From a checkpoint of a small mixture-of-experts model trained on Wikipedia: 27.2M parameters.
Below are experts of layer 8 (counted from 0) of a mixture-of-experts language model. Rows are named router (the router's row for the expert), up (a neuron's input weights, with its number) and show model dimensions 0-191. Each number is 128 + 32 x the weight over its row's rms, rounded and kept within 0 to 255. Numbers have three digits each.
After each expert's rows: "gets" lists some tokens that make up at least twice as much of what it gets as of all text. This comes from a sample of Wikipedia text that the model never trained on. Tokens count by the router's weight.

# expert 5
router:155148137127130098153110113100123098151115151127153120093167134150170191087164161138102072166110141134143120123119150031074150089120138160139183107104117146159048108121178168074120174132101125143180162113150079127113100119195104121141126146075147112120086117108117142163136106101153131116104123086104127123180124133137177172114138140063186157125153132110126134077151127119127138122173108130123076133135073111088185110145144139052159107223111148114095139080195142086151123080165155122169139123065135051133102162147125150143118126145147162109138088158119094153120056030121079142
up0:130182103083173120154050120099150124106118139110122176155184161164063206090129139128148085125096151133135121173118068096164084116143103181087110121083144135146127081121112118106120126103150124151148146047144151139117103146149116121142135137182116102180145076081090134097104080110136067163144107152138141194144105150124136152127189091187159141089135125120103169135125151092146107097157087183121144165102125109101126125127109135136197043138117129123037149082110077126090083100121130163107147160130187109094104141141096197162098109162148107169067138130055147073122131130112112106
up1:125157114142188155152118175136091162150134087094100146137142124161071138124130146074139165118078125096179091159110126142094119098073105084095148142115125147126136116102164157126139089124111110052130141114125153166094096150165146119159094168151215178122115109099172083155192093159140097119146096186116071121137116139087140128129145071182097117153091071131098126134126145137131108124096163109153107152128108151113111139117146125112138090066125175191083102158212095143153170190103091075083187100162080122165132073156124089171118118169178109197103106139143110142108206180086118134
up2:131102160160162080128110096142050152127147159071136129125144105107148140135174106086169069128126170137105136127154134082082095133170109105083137130097121059149099128134135182164115104121138125094145164145101045171102145109149113120151163156105143082164123152102157143136110232178111148173161107117140105110089140066128173131113134168102147147123096120140146089116116187123091129115198112083081069096136112150123140149104110140108063063110148172122128111146209022095133162109092173077152088140131138122150136187079101121139138127144153120088157122141147140128140108111127145221
up3:089083177128190134155157097083141174145082145134102128110168140148137108149094085064139059085114102171115125140181103119096074103120125065132076148142102117111121159142091147127110104129125163109128130163169128094101159171160108148169174089124097138148162124121146119108144158155129108135157128164108144112098132119138170132123158146115152146105133136146158148135100118069133192124054143150095144113158169080043098173172213106097103132141124220057188093107141110191081184079125149149112159096149098134099151106128179102080138123111103097132131135091134159131050123169077077100
gets: " was", " that", " to", " is", " he", " which"

# expert 35
router:095135092155165151134150095145168148122096126157184150106122134089205200149112125144140142135133119145114111060119155092126170136098151106103116088103084121161135180145138138139112119181081091158144141197069141160070146051128083148139162136131102143062171139133108143168117103137106106129099132139119133133062090117112098172113062122115142119180175159168146148115191073093171119145182116103156118148101143137185097090168136152137044065094113103134135168098161177095141112135105094113123146065186067105151090160106141088076162120161133115183100114153114169142167108102150118089
up0:102161142092157208148132131106134162144137117134127190138140139083147168154146140140127148159153114139087108169196111196119095110125203122114109174151117100137158116156151136152133151046144163159125125078086128152125136116148077108068127117171083172170100116104169072156147175124152102104175154110150091136099145115119136164167142133137173128109136136113154098134159147157165095144115123147223072111112144126108109225186087167073118168079054145128126058125164164084096143134108127098077082171088157102111136097139135139155131110055134122117133078106140093131111120096096196140
up1:199162141169136164125118122107106069118162125077082132149114131141120139107108142117127138112098119114151133112123125148058145172140136090158163114063094179065216158160126133126102130162167105138078075110103107143131113120154098063112089146174120144155150106132084156124128112176118117173111117141119105177107118147129147122136144065179115193159145116148170115108100082105087117147073143111152070068184103108117103162104144110156062195144144123182095106166120126069115127108107144090099179068126159102104131068163023144084105119155095177111107152125080142157070153136102133132
up2:144146129198081182128116140120160084183132111134150119158060068162153142164128102133015169115060133114188121178114139118109162146116124115083188088094172142073075200106180164112099065151139164098157135095153128105111133096121084105121141133152106120232110135157156130108165160139133157134079147170110111131087186096186148076098136115087135110098093110135082120107146147162117091132105126125116141162145121212111160139070144142105121136098135123127096172124142143080112184135072147128083068143159108161131147100097128125093120129177136111106136153103082127122148158147116142145
up3:166101112132118126114165168083120123091211119121079165120142141063136188186162114144053055111144113093092127164069188077176128137107114111118164170131082105118101092122119139159159154181109095146043110068130104133100134138169116145127148138127071128107100126148116110141127141158122139100173103145137119168082135203167133093089143089173093109092122183171191159144131094167170151146176136133145183169128145142090133134172123178123120053167083196111114138118147141136117134123111093142125120134135194184144140137140068068128125140147109126084091161098124118118125116158065147127
gets: ",", ")", " and", ")\n", "\n", "\""

# expert 23
router:097149122154127168133154100140161159078100130178185127112140155108193158178110113126128112145145106095136144098113118126142170139101099113137094164088065151111144190109116129140128137217102106163131140167066121133130180079119089150113126138078123158101123132137060143124078137134092077124101200160096169143055082108106109161085062130151150132160145148167140147174221060111142139161174193100138120136114093169164101087148122126146069110161128099132152164144147152078139116153102123136102128099173064107139101105113171060110143126172097097131119131163147175136165061072118114103
up0:099110111119141093140154145102175154092139120157195105109073157131079109132142121124118077095175155158147105127154166178135162146193136122174114168132136118139162091109101161150088095132139155135135136139079098175157161094075102085123204158102106057080084168115168131096176153117118182137140154096087189135106133083123166121110147097146140154072100109135135157159141088190102167136188139181145127041158202101161113126151157104100156137164192090113111121153172108110143102159124181163118135182095174130085099058175158146137141132104125130114149122111114177112116052159145139134
up1:139093120142146117160110162103120131148149141156140090139176145122138203149110117186075078157138116099175129154147167146145131202154129118151148111110125078119112160078148146153150144111096193123136138105133120139169117161130145126067189163068152097157115125137027111125107122190123167157207127075153151128119131139096145122174111107165100156106136087117103109100154110140141117139147161159144111116064184128135131120139143159133165135102103104120129074132189110133126097190090153098127152167163151068108120076092064143120072097062137139213133174132121202090046128149115102179
up2:085113154144121132128185106076146156154144129174118119092143138144151135131125087137127192141145139178133143117119185105096114098199098095094140101122102159112140117132144137228135111123087157136163104084147043107065118181164164150107096122146145102141127125113140090122147100127154131123161218110108121117201153142159145138159144092128116207131112127086128174128182135146167135156132089137113079118161107119144127157038090121140101113156149130128150087126074138137167152126125167186100130166122140224068102075185158122154083142088131137126026109109120101158138116109180137152
up3:142127079144177108105157110176115181141116105115144160121094117156180104170146123171138129033130118077120105148116126152107144139074144122124216155100172110118152087144151090146062041097189147166108086132198140118118118144111101113189126093123135172114142131092118192166152172153147104124129133102116124164146168122103123106108150155112141119144199193074152147084105144090163149110100101175097144139143125119126148105157117147158122057121080177117152130141094120141136108122079118130126046160069120161113058094094128212124141146115176146105134146144133093182195111109137159113
gets: ",", ".", " was", " with", "),", "ed"

# expert 16
router:144175109135117199164195135130118148099181133100159127135120130113111036109110146151201079141159157155114167144105119174134105139074084096169079164134118104118116138136124155110170170158123127148194089164126158169143169076122164121115130129056151142109174127128100187134098111090116124159138110108106139125124142059144160109083130150133129139118112101127103139077147131087162071132128199076097144130144116135085120151147102131098156100114131108094169112142086102098134167138113082182082158126089090076158120182208167124066145151168132203131127185112114150194124164078071114136
up0:182127163129108176118110100106088135131108148177133135168127165122138106146131156091132141100077116142147103155130096142116066125117156108060178147198130116094110121134102134065100112141102131143181141091152132134109083093161127121154141070146185166106162150129182145168173197140068121140159143098058096125116147101098171148125109142073145172121168141108128135069145215131160148118147152100119121141026096112135124210149116114093126160108106146157084130147122062127131175122130191093132141132198074120078112109136099150109111154097169190092134141172087142114118070118148071096
up1:122142085162146159128145143126159134100170217175116089066113104165107107160147111167130124093063132095159135118151090108215106101163085113144141140087089115152119108115157090130161118144165122119162102086162121106171155137099169140106120064112131166174126119075094159156131172102148155114191107104108108102152143092242109122146130146070078188111146089203113180150140092148132102122159160103114138097139057095096176151087139134153104149095075173152128048129107135104188134117130115163132126150130127142137122165164119151133108108091192116127099100147122141090088162164190131151
up2:091107154142142089208110139126082148127107153109142062188101119126032143139078155164113129108145098158159177131161151151192179153136124081141170163098163136112138108111131096135134086109103197126127136110121081132096153123134132135111099141071136115154108187137064107176126108136115162125119140082164104085176058137170157088084100115110157189123151118122091084126139141117090104120102087155087157131132139154152160121112153165116137095086129143113186086166088081131090165152153158162107120119143117139120190131158214112086136148075153140144079146146115095180065206101127095078
up3:171105196129128145172169093160058136137134163093097083124152135138186089131108137105125131142160123116143128103163129178126171183098122165141121114141142127107164113116169091118141106120136110211140106107103164157192158115095104176107101143136100145179158123138084126103142185105074133117145118036100164102160170116142153078083144132106161167134136085142134131143112148129105110134134210055117136137092087140117137089159107115114151120085094151089121092144125106159112076148096136182118153110100171146161093148137162150075137192121159115107095216156161128096011172077146150133
gets: "201", "200", "202", "-", "199", "198"

# expert 37
router:073121107099081118087142164132143161118136116094112125050149106145133136092134139108139096088084136121095146114168106105102187136110149141191156097139143139090117132109168199125108112181089125160129164126178113116151169156135124166130097152105155137101118141145144169120165092062066149208152178118093125126181118163147121162112068159080135123135098099115170168141080062168144107183158135135095121161130079098135099113168167113131101184166193093127161187180113084119099141187112054082098072137138119048166090086134104106100120168116101140099141122153108084134146148071117119105
up0:146177111150135109113115145060135141154157113170135135159141153179161104137143100126095173137113152058164125176134074140139118092177165102139124121119134103121120165108072119101063114169135122112135194139106104112146078100180074133155097126137139107136145163105088141169115144139196114139159107071137166107191174139155144127115156135076160124115162034129163169124147111109144167121186186127103115107179181118194155085207147127085169131157092093051115141172092098112119105082178140117119125186135106127166136110152121149111151162085104056116129139091134173138137126099167064169
up1:148095062138144123164114103098101118189121125136110136165115092106129143141125188102143152102091148120232162158105125134139136111123100226117156138196170072081145156160117148158126081156114122165161088089099162119113156176189130133152130110147111184113125130108191126115154158125115174176076128153148115195161113112162122160144124130104109060142054155090130093152158071149153131166077116150131081151093085118146179160109153092083107147101151117133145126162123118073096145115114148150135145186148167155106153107131065073147054132105113129148160118092164143145098168098186078134
up2:159151144119156121131103105105096126115199098169108136161181095143183162079118125093137160131045101132168114149135176130118115187147172050173116149104146085144144162120167149132121138128181183115086108124163131059105115105142104057146065134110164163144081150118155113112167113107163172176070121137199163101126145128168102115185145121072117121119107129173126154163188157142092120073160069160099063143172111115070087094106117163098165115124187139162083126151105123108146142170122086136092093113104131097122121093124087167118109102141132138170094117089107142076190081154141124119
up3:128136149183095071118103162129117129142108128130139130137153130164115090100170117064152119101050119124148140171135180135146218123109107125129166186133124129146122091097103188071098148108096117119119185160164070203147118140128144089170090100130186101148120191116181115120117081123176160085126153139070152144127170158125082116108101118177107133087080145087175087141075114221086167169184162108114059142159131116128157151132150118153135160160147091099106167156149114132133150214160110146122095136124116154101160083109092152179130132128137153087090109152176094164111096123135143171
gets: " |", "|", "-", ":", "===", "="

# expert 2
router:126192136146164127112161110169158172077118113143130119081155148123184188099104131173176138165173062126125127065083137113104117126106162080112146068134102092149096154096125185136108170174100076152116157181089109106075171069107119161125164098086123145080100127124150145161178134107096109075124142146104147097082099123144083165131075126104112124168134166120162197093154069077140131176167084080131119182122154121142134085141100128142126128156147131143154170124145125140126115179156090081147129117194101096145092096103145052073164140148119104107113130179141171124178158058115093098
up0:116139140134132087147108155153148092119184197095131104106178112126117147101097140111084166124105109089164092122115142120127117134097069052115169107131135111139129099081178066075135153089062151107131097184100149103107131111169134092126119122120147199084163102100153160127129177149155114155092102163233114146163104112147137144051147085094109101085196091093109153117174151139141159146128121070101118137114128131127138118097111078131121133175108109106110155160159101110110086086102187155099096139234137133097097160119127094150168119163146104111209068128139089067153120129105114164
up1:180135148200104169121168112187102094119135147133104091152181099154160136104112159144162154096157161190168155062129173140094136110228119106110108159108130146139122135096155106115117120130085166124116053133153115146105106076100119112184141109084149107158143136113111124119167168102044140137065162131126124131109141077103157083215129073101142149168131182131178098153107180117097176172097079117144094122181118088080141110110129149134084164154124176199091199111140142125119176110107106110080151119171125092086182161166106166093137112145075153120138142111131104119148128143120150128
up2:086148092124145133153086133100146129167128166188099102097110169150177133082147147052180091136134129125189159161088087139091189194114107132106127159075175130081110131077105146138156192171093103087166115146071069122133119072143137152118132104180152127086189110094177123129156139099120153094166111089152116153104128157120123106140137106140152157151114106096138108164138125131107141149131177130134047147048115092140163115154072104090129200151153146125160160172100118115113138114115142089164118115210144054146143126124074093159109125121133124087111087141195166142138069075150133156
up3:202173129106121119180136153169087096110104101104119118184055128115100080153134129139132140220141144138173131093080120146107117226143110154161138157138087140133121089187142158100117080087123113109098112125118062080144145085136175098161096117175113106135132151146115120155195118158157134121148143121108119064126078133093098094143094103123149132096194142130184045109127060064087145115133124120154147102142154140080192136132170122127149111133082115137075174175128111094069169129102097088103126094164187120091109117136147152128133139130068134144121085131131115141089092208116122133
gets: ",", "5", "8", "0", "1", "3"

# expert 26
router:110164091184124094083115107095142136105088144101096182102139157171116152133202187114165139088098185129146068125060120155157063159157151087103131114085129078155168121138177165125167112118146124131089103135105112120150162126074128129133147108166116152165109109121174103149205110130126135183131191075126167175132124147130120140105108128157176135135063130123108166099156157146067139115133145140162122157033143153124104119093148188045145160168065129143151102138092109185133098144100086040158176104074100116109201143129122153155122118148114144134130146071164125144115131109107131126
up0:149092095195152115107180151117149144107114123122131132097105121162099112099185217121160134114155178129078087105117148183153093161107135153071123148094116122124124183129180141124177136157140134111064098105102169142125148145191126136186164074135104172173129167062196079100137126086120185141142203148179129097198134152121146080117172121145105151130126127158113085117099111127075161085139129126163089114100125069086134162169146136092127142139177145113175110149124096132126139085187134101083192109076144156173175068124150101140118113096110110104099119142165081118127117183115082093
up1:123121149131209157120134145074147117187177088120118093176182116172169112171091125148126143104141132049139125122159102194223126090142134148166117104112090134153160137144105093108103115102143155140122120124120120133109175129146197073069149151144117119103135098154131057182116166114132137106142177148097118164119143115174085134113107142198169123149099136154152167093112174121090145113159123092156132158107181133098091139060088139119132176061166117136134153125136096098143137106057168120082171133073097094112130077180113128170038108144123078173126170102106117084130092110116111168
up2:150160163073145070134097134122125168140100156132106216153155134104157179112185173084115152118114108115124114176091227121096135176191158085124137141189150134189076109118184127088143152127153090148180133110155100129071122130095073093161109122125170158108077113117150154056133097142137094131133138126075106173118127122146144058121178159112173095111146151103129139129106144176141077106090131139158102135136164095114089072116141099091131128128125128074183163161091093138129148123107098067113225109165147131151123167084126152114102157146088067107170141109154158122097171104141117144
up3:129139182065178121125062114048192122131111143094147150114142071187115172116118144087135089110044162136140099080133100129183137113107154153126130109098112135118105124139148164138140123156109164115082093191138143140135091092089120121091106083090147105189096139118143118169107167171133171141129158123120130164160116139130091133143105210096130201153097163110127146081110181161123080167151174165104155142118127076118185171154172117114144156145136142108094106120156118143183154124141117166111103170127061137166082145136074106092159185143171080223121148116116149150141106120129059155
gets: " (", " \"", " the", " =\n\n", " as", " a"

# expert 9
router:097157159087146127093183125142106144157121103089030138085174091082136141156137055135112147143115194107111103089092150135178171109117064165122150098122102169127165147178187157160095098142181073140094110125144121114169104135128159102180124138039106171114104114177153144145086112086144140196160136144130048114167167128111174135108095132124134115121044137108143132122146108152146101133136168109125105128137080128152119148127172149149138164185161140073173135165109133114154127132098135115068087116145092137193136179175122120115139107121074187125171129148140101142117165077073078133
up0:097124105087123170084143127104189104144162121139081128119125103159176092126148154114130191066167152103169077122130117113163125159179127140149104136130067152120132055125116129173137106176185089187108054144201144101119111116070189115135097089160096098136114101117114172133126076060154135127118093089147134075099178121164130141159118103141181176170075117084181112077051119125132156141110149107125123062145118141124126139149132105164111158149162171122169117149076132151100102149114098107186128125129180156144135146167088092108076103126168079158146181151104134141109139145152177199
up1:099081173167099128165139131148142120120113150124087135132093118098212148130110138119122127106130136095121121114069141138145134195056142135085144147096129211130162095144146139146092102163145153142063096091166119094100058139113109124125169191142131165146113121130082124105097171072134127176113157091113106134123167126158089151185081116154117074136118075144168084114097171104114144111138179129134142077128079077118124147077141113142183165113102221037121150161127153157184193146152145060139123121095106150175093160062127098140141117087125123095152089096144119085090090112095118116
up2:106098144085108171085157114129104172203116135095075107106147044152158140126141128088153116095080072153143105147113145076190122126155095136093141172113135121181151196121155077079110059114183098169099087100154116124116113107087109040084139150082129129124187137156128105126127110130122125173128177132135099122184119181128136150131144093163192149149139093077153166110144112104081075118113118109194152115077135083113118167140110143127179147162131115162095161131152063075148111111154113134157129082169203115110121167163119182176125117143105091084114134077110113140100173143110107113
up3:142116158046189090080070153171103139111126096179067111132095115124174103140102075143117152142142149159134177088126127134113179131110083099097147105088111134070135112170142155125173120132102130189087155121158088112154174160164098160134144157097139110174153141121106153152070184085145166150125133137163102082104148107157148144140167117180144115133086143113151126122144137162102170133134115097144113135158098130144136151131109192079119099108156193125165158123097133142174134197148126122102071097089146135103144164067118120144156190024125096129136162121209059103095089100170104190
gets: "-", "|", " |", ":", ";", "c"

# expert 20
router:102174111176170128120115099149189139098073112157156121111139148121217173128146126149152130184101116136130166093106122103121121112083143110124113067092086110123147166155141153154051142132064063145114157168089112132069133112124077104158147093143117115057137112137155169181126047143087119113106116134109138124061091144118092175125091135076104124183168173130146147112169081122149134130192098099128148190119121145149089106137145144130112075149149117176120169085173155140147110166128125079113120092177067101143122144085125090065176162168164115114115095176155156149187164101129117074
up0:127088143148086149129185090091109146159158206147114081083122145112182106116147034112149090121107119141131094164133102111091120139129145115146127132148135143096140110177119128132090159121141062106136147136160157150106096091097085098211104128165100090120120078153120158065170195093141144153168118147128079132132155130157082100164139114133214116087117081166207138094100153122151135103064111086128137220126131106116123194146144150114099130157072146147097154094145134151091090165099187096118081121073187125141162104147146099109093142148154161154140138087166171071140101124096117104
up1:138118199213131110174097126081106132131133099113129145054155145155154141145103122215150121094152099058118086146093159121090190176112181119121173164168095094173123168116125118169122141156118107148128112152137088125137098076131197115122111154201111094093128151092188091114145104142112131129124110196145119169151133148150121107147073113136071122072123124088157100111084145160157092109153160138129175108121133140104135137145101110081171087067160179122079138149147173089095101127153155143175110076101073183171123089076132127087151138142139098180144081130120096189169121099144098147
up2:191155124120170094091115147114191085109181086095121146104165122116162104151096096107121100173077140120059147139140139182133151153145126099106089156105051144134132142127101172176065095151128138128068166136127127132072135142178123100174118112143146072126119163099180096113120120136153155110166100151146130116145147075211130144187101161152073137152088122122167161164108101158074103126151134093159199106080130091150109166110159158143106112101143180191069104134117114136125160139125176085188150157087172100076135121069145078120127105084143099108098142078170162128114157087087091157
up3:092146127152151137130106121105140077111170139186173113137107095118115112149154078161086118186155117146150177109141163160130162120204108071071079093107144126083209179144143104151076118054079136095121117141097081071108105083151120099063156073175152089133111130072145099147110128138106096161121103096184119125085150065171135154128221149105083150101133150102137136117161148118166146102170102152127148119188151133198158134098133046144091115147161148128136117111160144165122121141122134172168152149182118081143124154080123080158093149073117167121097144124142105141147119132092163157
gets: " the", "0", "2", "6", "4", "1"

# expert 15
router:147119143099200147144096123123143076070121161136075132164172191153151145093106156139066139160111129159118117124137131115153135109172152099105146105197127183121096132108184123110136140098103110106137159099141130022162134151189123134121105152155179105153114119152217125126144143136114090092105119139113153101115172104110089183110150140160117043088097155098139159128086117131099065143122057129126101121127172114150125084116135169102106167102107115125159119105121099144137094053068087157133085168165116071119095154141123108136157156134177140116097095115044174174122114087176177064
up0:149095126101087147110109143102100092123058094139169082175143111180152095148115166104138171055129143162171078115178179120080150114128142172125160133151138106222134113163157125126135125165127097163127085123123119133072122140169070134101128135107126067199120185148166129120158140148165164134178001104143115143116189134144059183106127145135162114167144151176179116154151153106116088109165111152098152122117136148134150147080171160139130111103111104177104131106152117137112108086010106159124129106130123170108189133165142137151146120119114120144104145117097170117064140112110148117
up1:165128118086167185133141104086161064139136113098094138112126118161154134157088188116080181148092099124103178119090143138182199175114135128102075108123181131113057130062098140093091078154105168105158080154116104137051123113150170125123121143139082104112140135130127047143179148155102152166127092102128076142152142124066151173155106087160135120110101146083138164099128095169089086090129119096122082138110193159194183128123094114058138119124130132113087121134168088128112193058089140108094093129089111146116106130128081109047099128112119123168162136145163130119130112176128140124
up2:205129102123127187139084103147138093098096114221108183186156150135158120122135137077099191132085159115155078155075130112069134055123155175126174149145131070168121168063117122156158078114123116133102093102109121116130164135116119073151108105153163110132088165141168115055124110169144074162144090116122116143169187117160127201182103131118165098042188147153133145127115153115140141174103132162160071124075113145144127130123162125117167077121104151131135145178161114129157154142166126114099125196166137062101149084139110110135172102125071167097116133126134143137118098115088122139
up3:143154113105139101143106152129090112149127093180027145182065177105103114080154115106131176094130144115101117147046083083107142122164210123121160113097082106147159127173113160092130153111080094157069163179148110111130117137195116126204166171094104154096121143101148087174215104150130143111131188095116108107145124126180156169145137170124129151100098145135136119142088078158125163101103103125096143133130139121127095125164124148125128164131152156047125127046106138059144152105088092142108142152141150114199098129079099133127114126187144143087160156120148140163131101074121143173
gets: " ", " and", " the", " The", "The", " he"

# expert 46
router:112110135128119140136075108163137156146167140119096156096095132098121108147084106139086105103158175104126145165126122135152036132176162102106118150084094152103197112143115072086195106173144075161103151131176188150133123207152135159129108101083145187082094133099124139126130109146177093087173202163121111061125087168209116095101184139108105131140160159109132132154123150104141177101137120108125164120063102073125148148140106096129147154159130139066114083181059083177202128086162153162106158140127127124146103120149090149150158130123150106169097115122103131090077145185097119125
up0:122151184126142170089112125166132155146158180089123167109202099112193138125088114130103154102165140165087165182200114138073103125164125180134151073109091120105114092132157066127106146137106113105106104125124104131131105199077136125106062117183134108121094184142128128090102123147167142102140120151083137078154152098100124142184174114116122148148140071118111211098089131104090176176145142156107139105118160113124122164139126091124164049190094137139169105148091090156154101126104137167052168087148184123167156104164060120126098131127127137101084073174113140113091079171144138139
up1:212099121169190112143122150147100100135141135163115088129120149140115161109149170103118115115126168141148176108110085118096147101160075147138113176188125143082118136089117111151135129152151110141114094147119138150066132135124065124146104093129139161054142106131085149131057124176132128096167130065105101126137182101161200115130102132115126108101087107122103137108228106108159119153096106119070160126146143156193117173134120175115131140172101136161091111121053126127190127137144117081113126133109078166179110084216166147149151112118188070181113085139104090104094217138157158134
up2:104152162133084189132109144170110119088105122144111126124100169143149090126139173125182076114166098094121210144066180069110125138121195182168158114082131186121120155165096171036071149127101099145099135115161160181138110125170169160114116129124119139142148102164123088087083116166156174125118127139099116118129133120157094157154115100129111131107103142109095114155132106093133167132079094100088058129151126099096188176139072099123145171118084121144182149124149130144159197092106111124129144095177181116099094121131078147142198102113138167096149131085067122096132140128187155210
up3:137163112164171084146049124143174151124180083118095144061148182137122222111068166139103106133098145121174127101083166143168105109092099132113160114123133117154177107101119086100079141151139086074131163124121112120110170141131186126091139186099147101155065142097040129171205110196172125132150176164140147121126145121108170046125125126103143144138121079144092181140180099131105139094117114147154180120083161123138108093159113134124158102171117154127140114182118104104108094109095146128100109082106151122156143175129110104173116124164174173099134102119117143163077110117085088190
gets: " |", "\n", " |\n", "-", ";", " career"

# expert 10
router:135156122182123205153140090112188131138108079140183130058150115135162148112142136166170144133105119117117140084089127089122181119069169090108131092107093118145125182181102160146112092136088098164105206204098122155053153087140073125142151142120131167068137117098147147161145112137097097167132127134103144080097104126122057170130107161096166111176153132154120182148144110093137133158162129081128076161118120076181110107144153111141099109123119100155089163102174144126090136152136060075116112063172065081156167121142129073110122159146147107167088140161097170154187129084115118113
up0:164119119154111084128131094105126144139167147133121131110074122148028100101164091096174136156120169136141136100129139165109157065157149119088141165159161135157144112189150123093150096136124147152127112205155157195106148116111174079158152121136134110139118088089137093073112124104115135141172101113078127073119173119155142072109127179128121167103143142169180163181105149080165104162191149144143045125110127136218187148132188111133084110145107138131135141124168174086056133086114158146140085098172098152123163140096104125147120155056118068130077127132086144159148125150090119193
up1:178140133140088110158044106130186176110198098110133098112120128106113087140139150074101141145054182137115084091122088092120135072141171135120109104123110098199152112171119131154104141158126113199133089167116083130060154100135139082076149137145127109090076134089118105124171139131174092123125152132105066200108165081106124122154169083102147215099124182167145134123114129138139115121132096123140098118144143154168155124148124061136112141153125128105078156151184182128083096107168111166147108144152084189060157121190119101143136166064106152176120116109116079138142086137142127150
up2:167110132143085085100129171130117187104135118125067165165143119140065122131096172109174128123140102099086135148128157158160140089086090095130164067123127123183090140116114124125090165130118124106094152144164134149053102109172199125108177068154137165197129114110120133116112107096190066071173163148151118093144189147073119125096111104082163145123103132093144080096104143142124124092176129142145147141085135132102142208108119116124108118128073141146140155168163086149120120180195180142113060139148155129077196131120224141127110099160124101082120133139181092141156130176127131173
up3:165107177097145122154182100130159151164125057174147117179178130139062093141122143138174117070121125135069123137080129076151205107097139110060239131067144123131088125101133135132088137105164175119117150204066115136093129090142081138096168153090155107214103122105137148049133188199092136079134192074137148130147165133120114145136128145148125132105141178107133146078102134133138111133150105180143125078125124080120119149093133086148149113136062131149128144116138117155121130150128145110197107120078103089109126111171117116138111119086077129137119117150156100157164111102132094157
gets: "\n", " (", " |\n", " –", ")\n", ")"

# expert 13
router:122162098161173155144134076144187148102074106133169148112117127116199177138145145162151133152109151112130133036112126100096139144075155119135123048121090116112133161133150144147100142160061102137151146179103155129082142059114094137138176123145131129033170105128126154180137063129110119120109094128129148124088085147112086165109072113104146108172163167122145124108167112084161148155167143113137106167129136117188107064152142141152110076114091103113111167088193175102138106148079091095114145050163061124147148156095139097059163162157158132157111120147126169167174134095155129077
up0:104093131143108137226149111079118108158148086144162136104072162119116128100128104121104074115132128055103160117176171163063111183158166174108174130089074116157150120138098123113136108105137132136120047134110182136092093114114162115148126140133150095128189156183131146098128066158160166120159099105154179080118178113130095129173073085110167120049164191163086088186115067112121131135131111131180161117145096163132163128184106174126146107090095135158112125156112087104106114097184164132168133116098131154095164119140104130103139091087107130163154107109124119135132048169119188101
up1:188076079147161122140124099090109120194069140094125146137137104129092159144163133157091153124088190088128061123116151121164198159129177105128172110118080072076168140124152129160137124167140108114126112112113159158145188130164105115107162122174115174092173161055197082209154117133171125122174129110095135160173169118153067087110165069100149101084154169113149114185105154111143172093082125144105101154093142087124117129150148108160136129129085110110174162107202180176085118168127144153098134134117080117107134155130088152128124167132087156076080079137105111163121123122145159115
up2:080106127137150129149164085114138099122150173164144099201107153132128106110136133140139092069107117115116086149155119167069120076177145111105128105110127131091141139115127127149157097115140111129072092087185123158113048139206081116129140132149162186152185064154081165125172186133159143096183110133121132035119124130125139138108166132094091108158153137125090065119121202158111128111138141144171112135134143107080085128162095113142146146105075139155136067108121139079125063128128185148051185143190171098139121138162126181148088163104163146115029133129108127112125091119113099145
up3:177076104129098074098168094100157108114156127194141135134087107170104162155178109118139167165105097141151174160148211151107110071140138119133144196120182109122071100086133133126139105151066192117180149177141128124152131161143172097132133161046153137125121140161109147091107140143119129086118110083188122110138183083105087163131136115180076122137056145110140173117123153105191149124103138138084134140191100137188212180163154139121166110076080124129148140097135069068118107100147066104112134150145092168135178116142101149124117106141129131143155168096132090109114080126103124156
gets: " the", ".\n\n", ".", " in", " The", " of"

# expert 25
router:144157097111165133133124138173135126082055135077149125151151182088088150062101077142098063142056121140136149149140142181116144188117115075197141128125113149115104121131167110194163121150067120194149082142168129133140107148085109105122135124116090137158117124112153100104158100101104155074137127133114195102178143153079129140149092088098128160130086104109180097131105172117132147124184155048129139139127114115133135128145158170083147148161130084099083168139156146191130119131130093062138159158102147136118134111141157139134123070198103095101165204114158198114149114201086181154
up0:089140124119162207159106151138096156116134166089120140146111132173110093145056121139096141077130139105092095117129142136116098114226107130108098151131101159132115062122106146147197126158115098163163087107124143153163136154133174135144122064076133058162144065138153111031092131175148153119086116100093107163122135151169141148098131123122071177102068116199147094151105127125105160205145159136095148136160112146102069150157112105074089131128098135117075107097121114139112165079134088162164127106129129158096125133060139088179123112153132131098144156134193204124094069163127132131
up1:096097143123080164109139081167127138134100133135140143135093157170119161083137152089119156124138142154175163123122105141130167101100076105084113136132161131147118117188143154167137151155137131014127133123131170185149129137100114163130129112120084163124149161163117061128140152125144116134060063115162126118131175158131048158141149121143126109100101109157113115126148156098111083080140160145115127084182122152133166152167181158135122110143156183127150120057096039141175111166146151160142092136100115139013122112193157170156147092106119076049092157165071137112170096098146172118
up2:133066101110136113127052153132149098144101124105142153179120191105141121110134143073119106154138110077150083129122120157142104108131173090144159185102040111117144184116104189121094117125157098125143109118083159106202069151096088120157148086112071153121198140203185159144101124094091107079126139117118145158138174131109149143207154075156136154081109089130082144050142116185151136072079149094130121142152133153142119126137112121134134099107167140088152114129123151141111141173094155166124148138119195153152187132136086173089185065158113159134123189121125122127126119166091068142
up3:197159139102130132157105112137174081106065107129068176118186160123097163048204098133193123089092138116136117068122212120084138189123096122129152101106105183164183098182105113175133128143072079132107124134137111133118132088121124134158146102140117119158127138106188114160165143120134105146104107117183158115136197084102072113195088086120113106105064082147143142163103147173109102127125146130137117141121144108188095102123124089126094129146132136126188191130088156185116121107131159111138159131128105096090094160164128159166100104163168095123129174094082177138131149156123063159
gets: ".", ".\n\n", " D", "==\n", " \"", ".\n"